{"n_experts": 20, "experts_per_token": 2, "activation": "swiglu", "moe_layers": [2, 3, 4, 5, 6, 7], "router_score": "softmax", "normalize_top_k": true, "routed_scale": 1.41, "balance_loss": 0.0139, "init_std_router": 0.0157, "vocab_size": 50257, "norm_eps": 1e-05, "grad_clip": 0.5, "train_tokens": 315200000, "steps": 2700}
Below are experts of layer 2 (counted from 0) of a mixture-of-experts language model. Rows are named router (the router's row for the expert), gate (a neuron's input weights, with its number), up (a neuron's input weights, with its number) and show model dimensions 192-383. Each number is 500 + 40 x the weight over its row's rms, rounded and kept within 0 to 999. Numbers have three digits each.
After each expert's rows: "gets" lists some tokens that make up at least twice as much of what it gets as of all text. This comes from a sample of Wikipedia text that the model never trained on. Tokens count by the router's weight.

# expert 8
router:542545464501432536470454500497484461472451520457492529437474419508552477479515475554561467495511569545435490400509625540474510488508490479519486525509502519504505498476501483497475498451567432525527475527565418515440439459493465505517520529449505539426528552451445593456464494477455490536564459566478504530544533510528530523560540460476474536490517478515500510532600450516475539518553544447552546583478485466486553430486533504562486489445432506473496505509534480502407503470535531500452421501524497497526536466462514527487494463493537483440469523524451476485524472543501539435
gate1:521512556447438516472480586549442450547455489542465529504477482558452518456476560562499461466410495534526470542443441469457585530525439449505485493481617460482488527490518498459532495484489519555544454510469518576473414466554530499510561512441470452537518525527530505559500519558446446502524537524462551529466507514429525560516555519451486451510490617475452491521550494443496459464501497429481527521516570501525525513534460473528562524569436501516464517506547477550495472517508503537433510513457517482449484537575429559464490534395526506493569528574481412482557441509536506458
up1:578487473460515537527529529471525510524502454516456557448554540428477485480467510513525525531463513512546503503449503554560486486491466530509505494464516496510383504476523511505540444548487458527502516460504553510495477475448524434502424545519536537460493481527588538551529532461404489509555543518477473529509498430517469432475521436533488477503587541494558512471487518484502570525568466553476446564496470535482508501530427462480437507549508492526474531483514561509523397537559495541501509445558427416473572639465465526491506490522501555459511505532436509495473500498473573442
gets: ".", ".\n\n", "9", "8", "\n\n", "=="

# expert 4
router:500506487536541514417524437482491497514460422349480591524506472514549544573567502557505443588505464484542522507500476448508492544499541517499437512481542538455519450515493513471534488470487527502442512530490458493565440502495480518474482528535458535510485535478471377452520449521499473488488487505511546487520473451483498511513456479490489410546490409523521514457508584539498554468480574478557494490498575471455515472613497497455426532465516468485489506509518490449468489472504481517424477524541471477492544493506507469541481400525449511488443510464509500540479522461529467519
gate0:522426525502488548500519561535553489480500509497457433514446476513590581485583431394493524524546504521548529480458427494478504542480492454440558553472554485571496501535482513546477476451497527485466550483507532511464538494471505381532464493459472499440525490512561472438442518467519612456563500495470518536468518498512514527575499508432562471450507520499496531483480539495554509545474432457485517509471498511495520587476506524400441513535447464478521507560563479524493571496472461569505507524480510542556534551545412472523589443530474529566555494520450498537503481525467506472
up0:494602495552452467442481500462513436543460419496513518474419463490494533470516480472539524538519513451520482472508520509487481430545467418479521526456515491535485538503457501490529498523468451450511567502450541515527494542471441490554510484551479529558571545594461550531499536501564482542570503500532577462492494481515424528490458459419496487537469439533529560529518461489539446453513542512502512447528521441485559474490437539617541506526579475507471456522438530512490446435475569549485498532415591584408455522457572492519508498508469444485485517480480485484449495448516467546
gets: "5", "6", "7", " for", " by", " that"

# expert 7
router:518530463571499497480449510422446516485500470497491552549498430521494498480521477499538488573538518477533558486520527485491424504445521476468521553499564502531462528535608451505551558494541610591605509519524442481534496485538478432512603525591507420549545481500492473469525482479471495487465501510456465423561553552406426458454491433515498466459472562497539502504468510498511531494567479567411527531533500467523499474406458519504470507536489500473484488523487522490504461537457515483522571474458601506570519539530615495457425499502540469509559490481445487490557469457500503539
gate1:570608531481496493478534500473466541543473507508479543501480543473458543563539471467546538444592519585462500526500534491556513433551499554439566512524453559504527461485529490501547547503523508412529539500493418516554544481504406489538512483503532505433449420511538510460441531430436514557469498466499490578533491565450548495555487515512443463555550526413504562477471494466442540508530432411496518500571503498467483486493481500490478517473491563507454480527529566474430462432475411464484475477541490476510482559571557430468437551511470466520538505473511557485490576444406512444
up1:556584512479493475465502551454466532548496532487506485496564564530507485573495488424459513491437541499465517511469477463517391528449486486506499479454505478459482427532544453504488473511549399523431504497514530525487577530526518507460524549457567508455569491467525467447503542607479540479451530524456547555433519561545516529545482415492468530467506500478462553501462483478480533458448519419444515431538590503536469496528466500458509504552518515523466427501517484539447536518499458492537517550568427586526526502472508460456537467434532476560576516495480468494498508496512564469
gets: "0", "\"", "%", "5", " had", " would"

# expert 15
router:540424500471538462453501490558477441476503570467551501498510544451439521569534554543458524467447459579530468492526455572495482532500434580488472533533483543482562534469509490574491527479513442539551509474465488509553500489482562467464486493537549561476454434526565531506526527475549492572625475492458443454464563508496463546504489503469518366431508518496482485486509540471568502515531480494497511492451469475513594543522516520503547495484570560481535475473533525480477491529493508461520530469538512470454507578492530530505459491546476532461441470508579558510509507441514545463
gate2:431493508506471464463473578410492509518494514433506570482410431520448488502516474538522567490515591512473466516444433538509562498510513465445525454499547536553554494546454614552473550477480431488553487498460488426447470528513465506500505550505445479539490574483517531452491451528504533591525567478510476550451519477498514493468488470554461583538496456526473521522520498499526504517574553496556468534480445548592523505465453491492483537599443479390551483525498488496512481501519520499540533448491514485463481446533482492456557502498493527488553541514447521508488526523520549468
up2:537556589539478528553475487481412520428540489501517536511483483560587510440456428499432478507544509533471525515528516447461465454487423545440542503470489452526588473559545491602430546533534519427407487488534510520488444485530519524534509487477580454504434513579464511521496458530483461546479463538503523505511536521550501528501456431472478540445460500465452480473558511466550490501531592480519453494467496476503425530539521492505473482521483505486574509572563485522495623504498489452433470515396475517478449469562496554574540541451522501463453500483527475466537451481489493538
gets: " of", " and", " to", " from", " –", " or"

# expert 16
router:462506465494436475514489455542476508475485489523521545529519525488484460504529551471518471469506519477457501460441531535498524501503576526492508483482503561514526500495504491504516481499530478502500489513455495501504498484488476430455456510518579547471501585465412474497462512456475572527541446541513479479504493510547567416444486509468465567463536447555497436458493529395449506520550466457539516469482460464487540576524529556493518512506472427517521496490466424561495512499505507494485560543463503519487524483455448430436488449468509564559506484532533462436604549575479499510
gate0:441514455485543528463478583519557469509529612487459493544508452467473443460499443513485501449533535498434464505443539535461443553471552499536540587489522505537493509459472551538516450482560545534476466523568414498442433519526606516486496467510450508520557500452516465537462433549482593449477504500518501533569546559441545493516431483521475504548479590460482521480515532448463496496519567460603452542482528550450476548496518482451514520535501513517418528468511487435455479524457436524449531458541494596501453488506547530442449577500535489479444448471477481525554516478581489519
up0:556438491497535489532552545529407426476523428620527532465472501473540466563470473453446516554516453495476506592448523497546541489536447478500458493468471480498491481525468492491482518472442494519550436541464512486448539577561528536508547483444555478480528450525468540584521523476507457481506496546458495471502496491497507488470528501522481467428586531459419474515495488481520534526442492502474510496392475512457515502494456499595499391520478528530469506518494485513439490504502498532500520499490527382521534570441488511435605483495458501414471486565487587502524509506504552563
gets: "2", "3", "–", "4", "/", " over"

# expert 3
router:469547465519508490504570502524413554524471509513442502512546448532453480450418546454575508547498509484527435544503491542544540440490446550443470564489521486500479605536501477424399538507488536508517510548534510447505516483493476511574536491498397435588473483506497517499495561524499479548408510495494554453470593551524432484510525466543514552432540530472518389503500444441430545479463464441547488487421405538462459481569470470466492462466491484556483443549477556533556545453486528528562458497561515526529557531534531417428478539514519426494500529521504453527551480555470505504
gate0:610505555456469489507499522450552519484474424504510436415476511497517545501474551454447459486535471535516538499466513430494556506524554566539352452473483516525521467491474549503498527575464564449483493521469532560590527474536521527530474457486467597445482561534527526484423493547531464562445518558470474523498474598466510476517497475475451487520559500504522489514541481477473464538482539491472517482486454530491498431488581453488495536502485518512540476465477472492448535476470530503503565509481503523606524568478502410551526548482494520515554571520542571525470466458500477535
up0:540486540562500546543513531490545483459473484503528553546515505471476574467414541512497516517408488537498471470446513489471452481527533513542587403465535475506470458550510544558504499516528480497540496559507521477472441556470518523504461540493545473420465532559531524446473549491465502563505403529500419511439509462492549461513443461551456504422564445511524469548457580393532486515493534503532527473452568509527535506461483487523497539553517528459452457531526430472536470547483465530479498508507424480471364474552516538515493528450427491549489480542517438549501512539451424556
gets: " was", "\n", " is", " were", ")\n", " also"

# expert 5
router:401493505488483449560484555511510485454413493525470472547519486548553512550507471516534460487511481509530519479490498473479545478530485442521491472405466473519552494474451560521541501541413489468531468558522506472528529484518469496574487474514497502527502456497392502496487557576462427538522496532433452579422500476561521603480543537468501422537477498495455521472481536475467519513564533524515480585563503562588448500487535496457527488490436465494544530550540504576550533479480553508526482489515517438489487463515486556499476565474571517385532536493468560508459543517450500599
gate1:481486542473443464500527536546507527518528443510527513446450445546502448503467471502480567465503465435470553430468458527573481562589532521464533466500446464550543490484481512523480519527514554516516519492456487460480552548467447508493431543475453548608459515464525488460528537482505467485522438559559489480568496463473521504491564533424528502500480529575522506526519448499459492421431565541502496549555421526565488514489428495517562539510468529497473423520498477500485487491502400549470484484495448499468433497552469544464582492510485510526459460454490496470463440556515527466
up1:514491499456528445592459558538446491431489570534511454423505508567533486476557564562562483493510519483505481488519490538514482474444467486514550539492490545520509479474446582483490432507476427458469535494556588519495484487421439582583498537542555565529495461534561477499509536475515455488506464450413514469505544474490490472531477400512497522468434542492509530474535502492500494478486464541469527481515553496481482549510584503506480521426494542556445480452564478580518558453458501499523547530544582540583500455512483456491476513491541487454537523477516614508507498515541457502
gets: " |", "|", ";", "===", " —;", "=="

# expert 17
router:513477482517534542508530489497566487534563523467506552458454448499552480543524508469382462510514481482459484526457444479547480556498546473495543538501495497474452511504482532412489494517520416513536510519522525469487504562524575559489531468546481495545555486481431441527520549445456542539426526478488500553456550523489502539487497556547504521566494565494449514526498445503479479489470513498451432548485508463432532419415473533506532519521472504498477491597431429505488482474525508560500442543459515529460610510456509550586530545490453499505528501458487425582516492369492513475
gate1:465496496508553516518501496511499459435495509457496433485537478525475517435484542442450445450485516503549538468430481489440534511530483444497493603510522464575528423519448503466516473540488536495575490449476496559475581523515470486483453380466475546604478569502494524497469506550522520499480498541483520492481474513496488513495467543490537513444476510501479479460572478367536444500469512520514503506470531471560455473482464540537543543467482505447580481529538485475446514529516520497560581518497505546570569472444495514526487467517520515458520552524400523481552447422467476492
up1:498568450519476433508463432510488525494544433539492502565445513472489518496466536506493526427514471564500471462515517441472559551563501509409413438522505415561537446532458535512461471515518502484506497540467502531433573434502494469524516414467468513504435503542485473534506484569480451579485544498539514522421456477527550460449499451516510541549507507546506555509475473479495498532489515579537556533547535457508527481434509576606468366495413526529466465500559533502488467487514427526652499472476473473492452504560449489517553441543458503524489564487474549506406460484525492449
gets: "0", ":", "9", "):", "°", " club"

# expert 0
router:569478456499484496498514594493500487556525502505491474472500481471479449540572556525508511405509520494480520494483432479503547483488570467569480468497509439486564454483498499585543518515517564475494501503500474508476529429540488553453545465497430517495586528488524514497477570492432526527502580463491495457511511492488404485507527480544587512527377565467534540502491577497559524480519528515584502494525475465551516510466492495494526487534423533543537535454544498569542485488476508464450535505492479467500438524530433469471500490482516420526507444495465497463437515563454546472
gate0:438522478532560575472497426448551504548521549498505590498443495550540552522531482570513504529486528560469472550499514480458509496483542461533459500557487462551522504453475515504445484446502430534492477437455438448513484481501510566479435563412512468482532496463457440498462541487539489517506482496466574497448559508564439507545549447483468449447569547545524505540559481461523470485462474539507482504554546549461511538495461557520445514498530495508576456474521538462460562520531508497495530459514493510456484494503433464496582527531504435468633556459515533471494520529524475500
up0:591490530549508541489543479509459629584518531505467542534560445521509495451483499469521461503480492511433498451503539493484521529520486617460503557457569504486469489505598494485545421530467541449508534510575480443524561436452478492533508539555472519560461581462471471432511498496526461531541394492527539467490510441519544546441532517523507525490510544517511557451411510503554456568538584464471509511453444502481599427462443449470520468521417525561489473508538534472465563473514468504538392495453486440533545436475421548470470531482522519458459455539496405556502507526508468535
gets: " (", " \"", " =\n\n", "′", " $", "\n\n"

# expert 11
router:564486447489487437563555497445520519472521476532444550502470501435512491499565462464455495494502524505492472565528530459590471472429547425526525469507459466525492553590521460516528518396539588475478581518530524510475565546570459500458432544451486547509488537468480508481473525431452491429412523400469433465505531441477528501495496508510478540519488582454512457512483474567525456508466528480527502480549464490561498509467480518507528487518488550411488518449448545491521488502504441445461484486504470524553454458504506571516509552536513408516532489492500426570516504565513435478
gate1:465533543531531435453493516566538468538541421557501530469570479539528444547523545532444546543519582481507447562455508525527470466481556394500510469506554399480446470501543479534442460495560514505515500545552438423446476518520464467495508494496478476564525487486586511512487557515400526485485554504469558504499563561503507514489488480465446522492550453445538525524444452471513457493520570495552436521459542501493482495452529545449507478542499476517511460489434447485459551550575426549539507486441480535512546485447431535474485489455470544532485439483452487434537534503552545460
up1:484481477507524545494502498492459428519550533505569423436488534478547461491543488551494517510492499499534450583541475533457506520469530451489439556472439489508420551525531507498447505475427510553514526516599516577510552507542493500510546443520534452490534451558521431509502482497488495536509520515509446512468517583471473469571546535545498452460514506494463448489511462469560498462525574490443525478509506479479526456500524563544465476517511528492564506431510481530480580544480513511503529507453480537508476542416530504545513567474490412535436481493506512478528474497463459478
gets: ",", ")", "),", " up", " used", "\","

# expert 19
router:560409496570442499556434562524547527524464467408438452513553597491596524428517533515484490499520510429461478441502468563516450545536495555471635502510453514583535534497550434491553473436488371484520530454525487435520518449483546514530559527430507481516425471521497499549457534474505504537477475556537499547511443456504480442466506524450525538548522460536464510501523571554543513475548541477494457490484523526519485452516515481533546480499523442542506576458543523478530452513502434463589557505495504525526390452555477504513515508474493514494443519515503520469487469519483445501
gate2:424540400517439429519630499527450548478572558535520549430474525516504498521489511519508521481580519503504478513499512548479478456439477559485482590485481564523587506515477488546536554573531492447514496506488503528544467499443488501478434507517477470455458546500547562489541522551456470550516509497487572515519558451485505497560466481489478508533495449482555492455461537517535512477435483519535484454538503454558503475482518506531476509477487527549497458444504542537533451492525534460493459505447484549478400467545560517478440496486459532430524544454438542500529462507473507500
up2:450488514475464502447462493557447453505524437474520543458520452514542469434458505527563508473488512448482495521470535529480501554509433477552548470463495540520498504458552538519565498512576453581509475558504511435503519537501516489483561502512518466409487521477517589507459537487456522442452479483464504514480426542592507485413523516591523524534504562492565541475486469494449425524431416515563481490455541497483487507507489462452572557481480495495530482456456455557558491503550539516495570466504551460426516517493537491447544582506562535529457469494536530481524456524470448477
gets: "-", " in", "\n", " on", " with", " at"